{
  "num_hidden_layers": 10,
  "experts_per_token": 2,
  "moe_layers": [0, 1, 2, 3, 4, 5, 6, 7, 8, 9],
  "router_score": "sigmoid",
  "normalize_top_k": true,
  "init_std_router": 0.0106,
  "vocab_size": 32000,
  "norm": "rmsnorm",
  "norm_eps": 1e-06,
  "learning_rate": 0.000573,
  "beta2": 0.95,
  "max_seq_len": 1024,
  "train_tokens": 908000000,
  "dataset": "wikipedia_en"
}
Below are experts of layer 6 (counted from 0) of a mixture-of-experts language model. Rows are named router (the router's row for the expert) and show model dimensions 0-159. Each number is 500 + 40 x the weight over its row's rms, rounded and kept within 0 to 999. Numbers have three digits each.
After each expert's rows: "mostly gets" lists some tokens that are sent to it at least half of the time. This comes from a sample of Wikipedia text that the model never trained on.

# expert 15
router:435502558473517560479474552425480526521463547484521507523528527535547565432506546542495458413495463514476603462441517423499481479564554484512496488520526467467516481521497458442453579548481486506475524574493464521591533534553490551483471437507533450539548516542576508557451470529464508441511491484475411451512459498524470508539527490488519564476475508514510509572512531507481573469407475487481497583472543543547515540558414509525449450503533482489535451453530526537513542407490476
mostly gets: " father", " mother", " Supreme", " Lemmon", "As", " People"

# expert 10
router:481537534486518528444554505546495484495485507462539503476533530526521550521448480503555511477457483484458486523480508472478492465512579443413532511500555457477543484455482459484507510543520509473479493581497431484481545460479492576450531448514493449483480507486578556565499481523529512477482521493481357448515512507545481430491489569502560554459471536473487526465443572526547508480471446474491449464453585483546460484558432491465425445511474524494512442481503543523483429419488464
mostly gets: " un", " cor", " idea", "History", " evidence", "See"

# expert 7
router:483472544522468538516523542577480461530467483490524552488532558540509508472535505508473491479526522507451545539477488452478539493502575456458528481551535470478517460446449523508449597500498549500499569511515427494584558441537476505476426430494515505496462497527557539630526464536497461453483451522463415384491477445545401490511519490466523466453479499542516533499499566516504536485420506473426519515528517507596522502561462544493469450480490483506502475435500522495553511431469480
mostly gets: "ucci", "nia", " Gracie", "8", " n", "zu"

# expert 0
router:513431542471499529502542517492567531451525484485514543541592508496494482461534515492508581453523485524488544505451503452499511509566550423430543523485521437452460475471420445487457528505505489477521535473492427478519565454531474474564488446477511448469508528506579535542527431492501503476513485504499401471490449486515460502538533547483537483464522495524505483493484546518560540496467557477469465495451556533538467539499477414467442510510465506517528452425491469541527505450427518
mostly gets: " (", "(", " (1", "\n", " re", " (5"

# expert 16
router:486461556563495518493541535546532481515490496493539479548529446536506601498552470483516510480539460450452566554508470397466479458488547467439575493499534474413443464472470467454510533545447524480516558584528526508525532443504507478513464504519536453478552456508521505577503442519522471485506445541467363474461464463508451478491477482500540487442484483489492500491499571487542535491439468471495500495452526507564540583562434531446492489550443494491585471445544508515482485492439512
mostly gets: " political", "ation", " social", "ization", "ium", " food"

# expert 17
router:514505528531541518488584576548504459471535463470559542466527494539513525496510502473527494493446462551463532445505528447506562501525505472426539493506505443488479467469420515533446529525488505523522538518486463497537585451474468446484496445479524487468528513508517522616480494471554491449459450489536390423487491485575446520550512460497489492471474467462489523520481587507521585463423525452468508501488494513564527581585440511473447465482501481495497456439508540506537500515492493
mostly gets: "%", "^2", " tell", "}\\", ".7%", " sq"

# expert 19
router:445444573456514477519517549547564504508506531467477480526518489510507539497540509466576472468466518487458553467480445470423529484503513435460530576496590487505518489478441464480393569530497568519576587582451490472542573449528493449516471483487535465489523497466562537601489507525502487469499484530562479453467458513514455491514481481488458543476468516510523500468480548518498591484444528449520504472499471488584509525524439474499487453482469515546461452480451560493508460505530592
mostly gets: "In", " In", " in", " during", " DF", " won"

# expert 2
router:479513524539518475555516546557588489477512485466531472496529492559467537461530483512508460510466487490492546539493519474509487491487503467435519465503432464461475465422474482545427543568445510470568542521504522502560517416543472505503487496487541459483506512557569527591469468512484495393536500496452405445489438472569400485523515532510482472465468490526484504583434516508466565446465585516512514553445442506543544522538496491528517501484489539543520499483506523533527465442472453
mostly gets: "ville", "sson", "borg", "berg", "ney", " Singh"

# expert 13
router:458497546564486528470541487584497496522503497466500477534567610508479643445489498512555479464484500535468516522478551475508483570490558414456538527536506433473525481452405469532499522561495521523479538559483452482571533530543487506542516476547530481472499523503644555604516458476589533463442462515527489431519509501521449451558464496462490488508504483505537459465510510505468482483448551501537529484535502507537522600536448532481504416511482483505506512466484521526510477448553483
mostly gets: " on", ",", " On", "),", "On", " when"

# expert 12
router:513551540576501535460530506530490545527523536493497490479556539456564543467501515506502546461439510467539565451519510446508500476517489431477541511512585485505547541500490509531425562558490479440505535511455428470560576504495460450431558409473601501510508509487515541582507498509537508420445465524543429485474453513502450552491473508475495519507473532482486535439461524516555549459462530478467492496513502586560481522588478511502466501567445506490545448449471497520528503432539521
mostly gets: " December", " January", " July", " February", " November", " June"

# expert 11
router:457502564551502563522472532547530512524466534495585466500565524546495589510518575479493488491529480492435564482522529461441541495550586437503559491490556492425468469451470430490438556542539494524503515594451470522675507508498482489507470488506470482462490524554530511582565441508473524444531522563527382500436463471519425519482469505477533470511471514480551459480500532553456569491480500480511500560496528527538530527541471491505454428534445479517479484417515507514501471472475504
mostly gets: " been", " was", " when", " are", " where", " became"

# expert 9
router:490481578513469486473535487478543557483543495490550551445557545571546513474544487505535492484552481503449564501482492420507519503533536526454558473527474507382527542443529419492462516546516537526539470577539465478564543457540509467459483503537498513442559469519526510619477500513512503442519429546504471435527470481525438558586553500479574491430505442500500459524464530491557542505437460476496460454507507502577535425602456580513471450571476526480524491494482524513512536459453508
mostly gets: " and", " or", " &", " he", " she", " but"

# expert 1
router:502495557475522560482574563548541526512535504519508505509553545519497576535535540503524516435495501471493585479497503389459506537459504486492559528509513459412514580402469384495482489573472456518505555571490487465575565521539466534496528481563492441491529544503544562658490457516545541433500429516487424458542462478494474482505460490447550535543489476529519467465460519515535514500495494458516490504477519539551494558540470499517507446539520464516494475429479484485493518464483494
mostly gets: " century", " Army", " Germany", " Championship", " California", " Force"

# expert 4
router:537526529542532438491531538501511562486421499548584546462548501539518606481549485512525485489470453533488503533442534393468522526520546469382556558498497438470469537470455493524541537524444533497497523503539453430580526440506483489454456479508497459495461472493601536695493527535538508444480511510522412433490448553493458485526525518481564493447538426522461524479460618478527502483462508490454490476495486480543442544533447506514491485472497506509557500453476587540533524400505522
mostly gets: " would", " they", " could", " may", " to", " will"

# expert 3
router:524456547508498547530463542551567479553478516492468517524500532566520545489530528511545445523528495538432536468448522427484503487517566445458537517516451452473532456458463534489492564535475509484497537597482423426516525507509458515479486463493543441526532496530529523579501451531541475418534469505549439490494473497518441520564519501438489474531463504500517501469447533505500546518477521450449504491495505562570559523605469500471491480518432504501518459470499602526581470427524483
mostly gets: " Robert", " William", " David", " at", " James", " Michael"

# expert 6
router:487486487501459538454492541512574464564446473481545502458563522497524512498473533456530446526561546482460533518528519443457534580514530416475556467469531456416521518470457562463493582583509541510542527579506514467484566514496531450511499480479522463507559527487566498595504476540592452435511457490526333398507466508543441508547515422515531520458480565501474474466528536451505549508413513513512539498516532553535490583569531476516494499542448508486515499413499499531502429484511514
mostly gets: " Ko", "'", " Ya", " O", " Ka", " Po"

# expert 8
router:390495496550567538494568464495597459538489480438488501470525518543539590480523528497515503442457468484474527500509529438511484570495505451467545497495552429485533547464463438427494534496426550527530562503556432475594591512541482502503542477481534436482545482510540556598554469509486481480540415436499389484477497460568496528541548509527507515482528471515506469444486547507551536545463491496477511499493450517520498516556461508483480463543487507496546451465519458484583490402526529
mostly gets: " MPC", " Votes", " %", "′", " Coordinates", " Label"

# expert 14
router:481575495500506564443621481547514491528517476478557540547555522500526611452485499520541515449477552439438572511448508439482507539495554487469531494485521457448469458460457425518491532576483477523527563519510437463559567455508516511503474447485594437519526487489559488571503436523495488444545445482523475436470449465507445417476492536463523551441520490495508476489471526513503526466469523450505451512505483543555475501528505507481446444514458515492547525412489510506540482446504511
mostly gets: " the", "The", " his", " its", " their", " The"

# expert 5
router:443574557501542494466486535550538473471480460435509446474541485502520550493562480477514497475546524513387576449489503431474490435517537426458519566485506409430596495437483530470444526517531495491510522443498472459553527459517489519546518401514481494492544515458555547576484496539508513447467423487458495460505452499534425477559485518460479527468496508552491479528491548556498586513420530504496546494508488541558484512538437571489505509496459490485558439456461541485542472444481491
mostly gets: " of", " born", " From", "born", "From", " des"

# expert 18
router:498540566466487511440589520545582470517493503514542504522543490576511537518530517506560500485438486501467544553461510442478470472509578460478533537513444445467555469447444451511492534580449546524532556592496441516520570453493485503542502467488525535479510506554573487579493468544502480393503485444510471467481452484530462475501487509481560453477457470511493506500490520509495538444416462479443526525485494513541472492567457530459521425494416495523499458468503529534528440427497492
mostly gets: " ==", "\".", " =", " ===", "-", " ===="